config.toml
activation = "swiglu"
normalize_top_k = false
balance_loss = 0.00152
lr_router = 0.00114
n_head = 5
head_dim = 32
norm_eps = 1e-05
attn_scale = 0.177
init_std_o = 0.00776
init_std_down = 0.00776
grad_clip = 1.0
schedule = "cos"
final_lr_fraction = 0.0
Below are experts of layer 7 (counted from 0) of a mixture-of-experts language model. Rows are named gate (a neuron's input weights, with its number), up (a neuron's input weights, with its number), down (a neuron's output weights, with its number) and show model dimensions 0-159. Each number is 128 + 24 x the weight over its row's rms, rounded and kept within 0 to 255.
Before each expert's rows: "comes after" lists some tokens at least twice as common just before its tokens as in all text; "mostly gets" lists some tokens that are sent to it at least half of the time. This comes from a sample of Wikipedia text that the model never trained on. Tokens count by the router's weight.

# expert 245
comes after: "S", "V", "M", "T", "B", "K"
mostly gets: "Fr", "Str", "Gr", "Sp", "Sat", "Oc"
gate0 [ 95 120 148 131  91 147 146 136 122 153 125 144 117 112 150 131  98 129 101 107  94  57 129 126 137 104 104 109 141 134 137 108 164 170 113 108 112 105 145 150 122 130 162 142 120 130 143  94 111 138 163 142 142 143 112 137 130 116 140 131 137 149 114 140 164 148 158 143 196 113 134 154 125  97 116 177 132 109 160 136 124 138 100 116 125 120 113 150 126 131 111 132 116 116 138 110 117 171 155 105 172 120  80  95 133 176 120 123 142 114 115 157 107 159 124 127 112 121 177 115 117 132 134 124 124  85 218 108 163 141 109 128 153 100  91  81 105 130  84 171 126 107 138 138 134 153 131 133 108 166 157 156 122 157 167 165 115 114 148 106]
up0 [128 131 128 136 146 119 145 109 134 119 116 114 110 164 134 139 123 111 110 184 150 126 164  96 155 140  82  98 127 117 155 124 103 139 101 118 145 161 104  82 154 132  83 118 145 103 126 119 144 121  88 143 135 103 159 103  94 143 117 154 123 126 121 166 115 117 126 122  86 174 120 155 174 162 107 122 165 136 171 162 131 139 159 126 132 107  86 114 138 125 130 118 171  87 158 150 157 133 108 133 105 149 143 157 118 114 147 127 163 138  95  81 152 146 120 141 130 101 135 126 117 140 110 130 163 134  69 194 123 142 153 105 128 177  92 136 154 153 136 120 158 134  97 144 122 126 128  88 120 149 109  68 137 120  93 127  99 135 103 134]
down0 [127 117 117  83 117 149 109 144 125 105 145 109  91 145 154 158 136 133 157 154 124 127 130 128 109 117 148 111 110 159 110 144 132 132 187 121 148 108 119 116 171 151 119 122 100 128 130 154 186 154 162 141 147 125 152 100 157 121 110 108 135 118 112 135  89 111 110  85 103 150 141 134  89 112 136 114 145 149  97 135 149  89 106 142  82 101 133 132  97 132 113 106 129 145 138 112 105 105 142 110 143 157  99  67 114  81 120 176 136 150 143 164 149  85 135 165 144 137 128 139 112 136 141 128 170 130 179 115  99 119 113 157 146 139 117  63 144 173 145  96 124 113 166  92 116 172 130 112 119 122  91 118  99 109 149 143 132 122 143 175]

# expert 201
comes after: "| ", " ", ",", ".", ") ", "("
mostly gets: "000", "million", "(−", "−", "Total", "±"
gate0 [164 140 146  78 126 104 136 153 160 136 139 114  89 170 130 108 167 137 139 122 172 156 177 152 128 135 125 101 126 115 161 130  85 127 142 113 136 151 106  97 137 139 101  83  87  99 124 117 164 151  98 124 147 117 129 152 106 148  89 142 126 107 159 129 122 102 110 104 124 142 146 174 112 142 128 118 130 125 132  97 136 147 143 107 144 105 107 116 136 134 156 121 102 129 154  93 110 198  94 114 110 113 159 153  93 144 142 112 122 101 136 132 141 109 121 125 135 129 119 132 150  93 112  92 126  71 113 135 122 109 150  87 165 115 168 126  93  95 137 144 154 179 129 111 128 142 137 140 138 146 164 158 157 107  77  86 128 179 117 138]
up0 [119 101  98 128 134 113 125 125  82 138 105 154 150 122 154 114  97 145 128 154 110  80  75  87 140 153 131 116 115 113  83 114 157 106 114 110 124 109 104 116 120 164 124 149 163 140 150 125 111 129 132 140 113 118 142 108 138  84 157 135 110 136 140 108 120 160 103 129 132 131 111  81 121 131  91 175 143 147 141 159 161 135 141 124 108 107 120 148 101 126 134 121 112 117 101 136 150  42 121 106 119 166 123  98 129 114 142 150 128 139 131 105 154 138 151 138 163 125 106  74  83 150 149 183 114 150 125 116 125 129 124 158  75 134 110 138 135 154 140 115 103 141 153 110 115 122 137 139 100 119  96  80 154 125 164 166 110  90  65 101]
down0 [118 114 130  94 130  91 118 161 144 146  99 128 166 135 132 141 128 127  77 102  94 109 109 113 125 118 125  86 126 125 103 132  92 162 108 127 147 141 172  80 120 125 139 102 131 189 162 117 120 111 167 124 115 124 125 106 176 160 130 124 147 127 123  79 142 142  79 140 123 106 138  98 116 145 107 118 143 123 138 151 140 125 118 112 114  99 103 118  91 133 136 153 116 152  95 151 120 100 114 130  84 111 171 104 138 147 118 149 138 132 155 154 165 129 101 131 107 120 131 144 157 200 114  78 111 123 148 170 105 102  84 108 150 119 101 139  99 157 130 121 140 116 137 123 131 152 145 157 160 104 109  73 101 102 163  99 144 151 111 164]

# expert 172
comes after: "'", ". ", "of ", "’", "after ", "in "
mostly gets: "their ", "his ", "His ", "Her ", "He ", "her "
gate0 [109 145 137 114 173  74  88  85 147 143 120 136 144 109 135 135 146 136 138 128 144 116 134 188 140 152 141 152 110 127  90 122 145 109 151  96 125  91 189 164  76  90 119 143 127 142 130 125 131 140 123 162  91 128 163 129 162 130  97 122 104 114 133 135 171  93 119 167 171 133 144 106 106 154 160 129 117 113 148  96 110 108 156 140 115 107 126 130 100 159 120 133 136 150 106 115 129  94  86 139 130 115 159 116 132 103 101 132 109 141 108 155 140 125 143 150 116 154 135  98 104 100 132  69 151 150  89 126 118 146 136 160 109 113 127 118 130  68 162 109 119 127 168 166 155 127 135 136 144  99 101 127 104 112  75 143  91 136  99 146]
up0 [ 77  92 131 147 143 114 154 204 151 115 108 125 100 133 111 110 117 108 135 172  88 109 138  67  95 131  92  57 119 135 120 128 135 147 120 141 135 109 115  81 113 135 142 144 121 100 116 105 128  95 119 117 132 112 118 140  80 148 167 122 135 113 126 117 100 153 142 147 103 129 128 151 159  77 135 136 153  98 116 153 160 144 114 147 114 119 100 128 143 129 128 153 129 152 131  94 141 142 146 104 130 120  93 166 132 123 128 172 159  97 125 122  77 154  84 118 144 133 100 149 127 144 132 135 134 110  88 126 131 121 111 139 142 134 111  97 151 154  90  94 134  78 102  69 114 147 122 116 133 129 100 119 118 140 161 132 107 110 170  99]
down0 [ 86 143  87 139 155 109 140 134 133 127 124 112 170 125 126 206  90 140 126 136 111 157  97 108 111 130 117 123 130 110 144 138 133 134 125 118 104 167  96 166 152 117 146 163 137 127 140 119 138 148 110 151  98 157 128 173 155 106 139  97 159 106 146 151 159 102 166 101  90 155 117 150 116 143 132 116 110  43  95 126 120 134 139 149 112 130 107 126 137 114 148 150 128 151  67 121  73 134 160 154 134 118 140 121 109 147 124 145 153 130 162 124 156 141 137 178 126  91 143 123  88 106 133 133 142 117 115 172 141 135 132 148 128 129 157 102 148 110 126 131 169 119 166 126 117 151  81 167 114 110 162 134 115  97 124 129 167 163 119 118]

# expert 93
comes after: "However", ", ", "ally", "0", "5", "6"
mostly gets: "when ", "where ", "because ", "While ", "though ", "Although "
gate0 [125 130 118 170 111 165 130 132 143 190 130 113 158 113 158 105 136 134 116 139 113 134 118 149 140 163 107 159 116 137 172 146  97 126 117 123 100 124 141 141 125 129 128 108 126 142 146 141 111 110 147 119 120 105 154 157 130 142 146 119 143 110 102 132 114 162 183 128 131 155  96 143 173 124 156 112 181 124 123 129 130 117 122 150  89 152 121  48  81 154 117  95  90  90 176 125 160 119 152 121 109 123  91  94 124 116 161  98 122 104 177 106 145 113 103 106 143 134 145 102 115 128  91 109 108 134 173 190 134 167 129  98 123 147 124 119 118 115 107 159 138 113 141 113 139  68 120 100  92 153 135 138 124 120 121 123 119 126 128 177]
up0 [129 134 117 103 129 127 119  94 121 128 115 104 113 128 122 124 138 123 145  99  99 131 132  78 101 139  99 128 141 147 129 141 163 148 137 126 130 133 130 117  81 122 176 126 153 115  80 103 136 129 113 100 136 153 120 124 155 107 135 118 120 147 122 174 164 158  88 168 102 139 148 122 137 180 148 116 130 125 115 123 164 153 107 118 117 150 117 153 105  75 140 139 102 145  95  63 157 109 110 119 198 111 124 154 118 148 148 111 150 181 104 131 102 151 113 103 143 121 152 153 158 158 166 130 155 150  84 119 135 132 105 119 143 136 155 124 116 154  96  96 142  62 132 124 131 174 153 117 123 134 103 103 128  96 127 126 104  83 106  79]
down0 [140 125 127  71  89 145 122 128 102 109 110 102 120 143 149 135 124 148 142 114 176 154  94 121 136 108 149 130 195 143 139 126 119  94  95 172 145  95 103 168 129 155 142 143 132 121 144 137 126 128 123 136 117 152 138 151  92 127 107 106 104 137  97 127 164  86 113 142 158 186  94 154 142 103 118 127 104 105 108 111 136 145 117 138 108 176 117  82 118 145 115 128 186 123 140  82 153 144 116 143  61 187  95 118 158  98 169 145 123  84 127 153 163 143 139 138 106 141 126 118 154 122  89 131 138 131 136 171 119 152 102  84 155 150 147 117 138 153 110 157 138 152 136 120 117 126 113 146 136 133 160 123 103 127 125 131 126 144 151 152]

# expert 26
comes after: "| ", "–", "-", "the ", "200", "201"
mostly gets: "United ", "USA ", "ARG ", "ENG ", "SA ", "Royal "
gate0 [113  80 171  98  79 131  93 119 141 114 106 153 123 124 146 125 129 128 138 110 123 137 121 105 196 133  96  94 132 151 118 185 139 133  86 111  96 125 134 156 141 166 139  92 119 172 104 138  69 126 118 162 104 150 119 117 150 128 112 150 142 108 120 140 116 132 137 138 136 150  97 146 140 118 165 131 124 124 101  94 108 162 150 126 141 111 170  86  90 117  95 143 105 126 132 113 127 169 142 130  89 132  70 150 103 115 166 100 107 131 137 130 116  90 151 164 141 172 181  99 139 127 110  95 144 105 187 162 112 126 118 114 130 111 148 122 122 115 117 104 118 141 107 128 115 125 159 104 116 156 163 127 132 137 146 113 122 169 142 126]
up0 [113 152  80 183 154  76 149  82 126 112 126 124 157 131 134 170 138 145 111 134 134 162 123 106  88 187 121 104 138 108 149 130 112 136 139 133 107 109 150 118 132 146  97 171 110  84 152 194 144 132  99 103 149 124 173 115 129 126 144  84 139 113 149 107 131  99 100 125 120 171 130 128 113 132  95 112 102 141 144 122 136  98 137 118 132  81  99 141 156 119 168 116  81 102 119 175  78 130 142 143 164 148 144 159 153 109 140 108 136 117 130 126 120 138 151 141  99 134  91 183 124 106 152 127 129  99  81 137 158 135 129 153 152 144 135 120 126 156 155 140 172 128 124 104 109 151 129 142 118  92 122 136 146 110 112 103 128 133 100 132]
down0 [121 143 129 112 123 137  92 160 134  97 110 142 137 110 162 138 113 178 138 142 116 175 157 120 106 137  77 111 145  90 127 165 131 104 147 156 122 136 134 127 105 124  96 114 115 180 116 152 114 121 139 125 111 128 120 115 100 150 142 132 117  78  98 137 117 123 130 141 201 151 119 104 108 153 118 104  83  85 165  95 143 132 125 126  95 111 131 116 179  91 149 118 123 142 139 167 147  92 140 161 146 113 108 144 104 129 115 177 138  91  86 145 133 132 154 129 127 165 128 123 107  92 146 107 106 134 136 176 166 149 148 138 105 149 141 119 138 109 152 175 104  99 128  91 135 179 105 131  96 147 108  95 110 126 160 115 148 158 120 127]

# expert 70
comes after: "| ", "N", "E", "U", "CR", "I"
mostly gets: "L ", "U ", "USA ", "V ", "ARG ", "R "
gate0 [ 94  82  97 108 118 128 139 111 124  82 121 126 124 116 111  75 165  96 117  95 115  97 121 108 160 139 124 162 104 127 159 121 150 145 121 132  99 126  80 144 111 133 158 139 117 111  81 118 116 133 114 114  79 112 115 147  59 156 117 108 124 105  77 127 104 142 107 128 117 128 112 118 181 119 152 118 138 144 119 117 146 137  92 127 104 145 110  90 130  97  86 163 141 141 153 133 125 140 129 127 141 165  88 133  99 139 148 118  84 165 142 110 127 112  99 193 151 171 163 113 134 145 157 137 141 142 136 186 135 143 130 137 124 148 109 109 114 120 144 160 143 134 116 154  96 119 106 136 171 117 133 164 141 104 175 158 130 126 135 117]
up0 [ 93 156 130 142 119 124  88 113 151 106 142 167 181 126 116 101 126  79 119 128 152  95  92 110 150 129 130 138 156 145 171 165 144 104 131 149 106 126 127 137 140 112 142 142 112 120 150 100  93 144 128 101 109 119 112 164  47 160  91 148 104 127 135 109 133 137 117 103 173 153 133 105 145  98 122 111 151 148 132 106 123 120  83 137 129 145 106 107 145 130 100 160 136  99 112 124 154 119 122 152 155 172  97 139 126 105 152 116 131 142  90  94 130 144 102 165 117 169 158 118 115 126 170 164 131  97 189 140 135  98 168 137 126 124 124 103  74 131 156 139 129 114 161 114 100  92 115 134 152 112 123 146 112 121 186 134 139 137 133 112]
down0 [136 147 165 144 121 154 151 155 129 112 122 111 129 115 143 145  58 133 155 130 119 113 148 146 154 119 146 147 112 119 123 163 118 112 163  99 138  82 172 112 137 132 141 133 107  71 164 122 101  93 162 136  82 143  67 166 121 152 150 138 124 163 112  99  96 170  78 114  97 145 148 119 125 109  97  98 161 117 135 178 107 105 164 148 136  99 112 140 104 130 136 119 137  87  82  92 120 120  84 145 146 104 146 111  94  98  76 101 114 123  92 123 136 131 122 145 128 133 154 141 133 120 127 157 111 138 142 117 122 116 126  91 163 102 149 132 156 156 144 122  87 109 137 135 132  98 108 133 153 133 117 134 116 109 149 155 108 163 106 133]

# expert 234
comes after: "was ", "a ", "were ", "the ", "and ", "is "
mostly gets: "soci", "success", "environ", "civil", "business", "separ"
gate0 [120  66 140  72 123 142 137 119 136 176 130 132  58 118 125 139  98 138 151 141 129  95 127 138 122 123 124 128 117 139 124  69 111 123 117 133 126  96 195 161 110 111 134 153  95 115 118 136 130 122 134 132 123  87 158 145 141 118 133 110 140 136 148 119 114 110 138 127 132  97 109  91 114  80 144 152 119  98 120 140 136 144 111 133 102 186 151 175 102 139 196 101 125 110 130 123 104 103 144 111 147 153 104 119 101 100 131 110 130 146 135 138 144 153  87 101 124  92 142 115 119 128 116 138 100 132 117  86 103 114  90 143 112 151 105 119 111  92 130 143 168 150 161  92 108  85 140 122 125 108  93 152 135 110  65 120 135 140 156 154]
up0 [131 108 120  73 155 134  89 137 145  86 139 111 172 136 118 144 120  88 105  97 106 120 101 133 123 154 146 127  78 101 151 143  98 164 132 152 159 144 134 128 143 151 170  96 113 157 122 170 113 151 120 162 110 123 111 129 119  97 136 102 107 129 138 132 142 121 115 130 153 118  77 149  67 118 120 169 123 114 124 118 121 117 160 165 125 132 109 134 135 133 185 146 128 145 118 129 131 140 101 124  79 147 136 146 101  86 168 112  67 126 111  93 113 101 126 109 137  91 111  77 126 152  90 131 139 107 150 126 103 130 124 108 131 120 113  87  88 154 138  81  88 114 143 138 149 127 151 103 102 166 136 111 108 128 134 134 149 165 158 119]
down0 [117 126 103 105 142 127 168 134 171 113 133  89 132 157 137 109  98  96 118 111 152 130 127 121 113 126 130 103 104 150 131 131 170 140 122 136 107 121 106 109 185 119 133  97 133 150 128 138 104 171 136 135 166 141 124  71 106 139  97 120 138 120 143  97 137 152 120 114 123 180 147 137  82  91 147 139 148  93  77 132 115 153 129 119 136  94 141 136 116 131 122 167  82 178 114 149 116  87 107  91  89 119 126 152  99 108 120 135 147 130  99 114 200 143 128 121 154 127 114 157 111 140 109  92 154 109  77 143 169 100 106 129 156 142 127 114 109 136 104 142 120 122 145 156 135 151 158 109 166 161 136  79 151 134 138 141 175 112 111 114]

# expert 247
comes after: "the ", "a ", "The ", "and ", "Ch", "ch"
mostly gets: "disc", "Cath", "cross", "rail", "Ang", "Mill"
gate0 [170 137 118 119 128 157  99 138 144 117  95 110  83 142 136 116 161 145 177 130 142 102 131 127 136 116 129 113 166 115 105 114 130 149 184 145 180  98 144  66  99 122 153 120 140 146 105 136 125 126 152 129 132 119 134 143 119  69 147 123 134 130 149 133 140 145  87 113  98 137 119 125 136 141 130 143 137 141 143 143 156 156 114 131 181 116 108 152  93 112 140 105 155 162 144 114 116 117 115 142 123 111 115 158 105 135  97 143 113 132 153 130 121 138 136 107  97 138 123 185 143 137 110 109  43 171 136 129 135 126 145 128 184 108 128 178 108 145 115 129 120 150 171 125 162 150 101 165 176 105 128 151  84 146 131 160 152 172 122 121]
up0 [155 105 162 142 139 164  94 103 144 134 121 142 110 109 120 171 132  74 133  80  78 132 167 118 154  84 125 142 124 143 137 120 127 141 106 123  89 132  85 155 165 148 128 125 100 143 120 155 145 104 119 125 160 105 141 148 110 141  89 127 145 124 155 103 134 138 124 117 122  65 111 164 124 112 127  90 130  94 128 123 151 103 124 113 122  93 181  94 131 132 137 138 117 133 111 139 150 184 136 111 138 139 102  87 147 153 132 147 159 168 107  92 138 133 127 110 127 125 138 112 137  83 147 156 157 122 104 143 149 110 140 140  90  91 162 114 109 134 163  96 154 167 137 115 121 151 176 116 134  72 140 125 121 181 108 110 137 160 133 123]
down0 [ 76 119 192 121 122 128 157 127 139  83 119 138 130 112 120 167 143 168 171 114 116 128 126 131 142 138 153 108 154 152 150 127  98 107 126 150 107 146 120 140  98 169 156 140 120 112  90 112 113 121 168 151 153 123 103 151 133 123 102 102 113 121 154 170 143 115 126 153 167 161 109  71 105 153 119 133 122 141 142 129 105 118 134 130  81 125 135 121 127 116 133 115 119 133 105 106 121 159 143 127 116 102  96 136 120 107 128 175 103 131  88 156 164 110 161 126 110 114 106 107  73 136 106 112  86 117 130 129 150 107 180 120 186 108  96 174 118 136 113 133 152  95 171  83 149 150  84 155 119 104 124 140 136 154 135 105 145 136 125 173]

# expert 228
comes after: " ", "0 ", ") ", "1 ", "— ", "2 "
mostly gets: "\": ", "\"; ", "—; "
gate0 [157 153  90 134  93 157 137 152 141 111 149 107 133 122 134 129 139  66 154 156 128 123 166 132 139 110 157 154 127 136 160 132  72 111 146 178 107 134 146 112 134 176 122 162 102 157 132 130 114 112 104 140  70  96 133 167 140 138  82 163 125 105 120 139 108 129 121 140 132 148 111  97 136  96 152 156  87 129 110 136 151 163 117 146 105  86 125 172 115  97 125 128 151 106 154  91 134 117  96 136  94 101  95 108 138 108 110 116 128 139 145  78 119 135 123 156 106 133 120 159 127 102 127 138 104 139 148 171 144 147 139 145 115  97 123 131 149  93 102 160 163 135 101 120 139 179 113 123  90 115 123 167 119 165 171 137 150 150 158 126]
up0 [145 123  92 135 158 128 193 110 120 106 130 138 143 134  98 137 137  74 137 138 140 113 168 131 149  72 144 132 124 143 155 114 107 117 144 186 124 117 125  97 177 124  95 134  68 115 148 147 121 111 130  94  64 125  93 145 120 122 114 179 131 145 107 128 111 131 155 106 148 132 117  95 115 113 120 128 133 134 117  99 168 120 131 134 126  93  91 142 104 149 123 132 145 136 103 135 147 143 127 123 114 112 125 100 102 161 134 157 158 119 163  87 120 146 123 110  98 124 108 160 134 125  61 126 126 139 124 143 133 108 122 149  98 112 108 102 146 138 126 137 181 157  46 146 159 120 117 167 101 120 120 152 114 103 159 151 137 119 141 123]
down0 [105 129 137 147 133 120 143 166 130 101 128 148 139 140 133 127 122 129 138 140 148 157 106  94 101 127 125  85 156 181 130 137 159 121 151 139 145 115 153 123 131 112 119 114 145 130  97 128 111  92 122 132 195  89 149  97 126 137 123 111 122 136 128 129 164 127 176 136 167 109 121 109  54 126 151 110 135 158 132 137 117 152  95 120 162 133 133 116 118 124  88 119  68 151 124 114 119 162 209 113  88 138 108 152 134 171 139 139  97  79  99 130 112 110 144 126 164 117 110 127 147 127 133  66 157 145 157 130 143  89  91 131 123 157 106 129 109 113 163 119  89 147  80 131 102 134 152 126 126 131 152 123 119 161 114 108 142 102  94 132]

# expert 43
comes after: "| ", "–", ".", "-", ": ", "°"
mostly gets: "FM ", "30 ", "00 ", "31 ", "29 ", "• "
gate0 [172 205  90 160 106 118 100 119 138 142 126 118 175 161 151 137 111 123 125 121 157 103 121 126 152 144 142 106 127 114 158 125 123 135 141 127 130 127 162 152 162 151 104 106 182  95 135 112 137 126 108 104 151 104 117 141 103 147 115 128 118 116 102 118 164  97 123 114 178 123 133 125  92 136  99 142 107 157 124 127 176 119 119  83  86 115 136 164 127 111 132 127 144 148 135 136 108  81 120 143 117 110 112 136 142  94 148 138 130 148 124 149 108 136 130 129 133 175 147 127 147 105  80 110 102 141 141 181 127 172 108 168  99 137 121 140 120 164 178 161 155  81 152 129 125 132 127 123 131 144 172 151 135 154 140 152 144 199 140 152]
up0 [139 132 126 180  57 104  96  92 125  92 116 150 156 152 124 143  95 117 125  73  84 105 139 109 170 117  86 139  90 163  94 143  99 111 121 124 128 107 130 137 162 102 109 113 118 128 131 118 147 144 124 124 130 135 161 151 145 125 114 144 128 105 127 117 166 131 147 137 156 139 138 124  93 134 137 124 139 119 116 114 141 125  90 114 116 136 150 127 160 191 122 126 136 148  97 121 129  88 141 163 148 105 115 129 109 109 120 166 130 146 108 132  99  87 145 132  99 160 127 162 117 121 144 135 107 176 165 107 142 131 110 164 103 145 141  69 144 125 149 156 156 122 120 151 106 143 121 115 145 152 204 168 140 138 105 125 157 160 142  86]
down0 [100 144 142 111 152 110 192 133 147 133 117 132 136 148 116 145 166 135 129 150 152 160 119 146  91 132 161 113 133 160 112  89  98 118 104 140 102 122 109 100 123 172 193 128 132 115 123 183 102 153 189 122 120 111 130  77 126 143 178 146  99 177 154  76 113 167 129 143 128 135 135 107  93 133 139  88 111 161 140 134 120 100 152 137 161 115 124 114 130 124 115 120 136 155 119 119 178 152 143  95 129 126 127 131 117 134 143 147 148 118 105 132 126 128 119  75 118  77 121 140  99 127 137 140 157 104 171  95 139 131 121 142 174 155 115 101 117 135 170 140 129 113 120 111 146 104  95 111 153 131 128  84 110 135 142 142 143 157 105 162]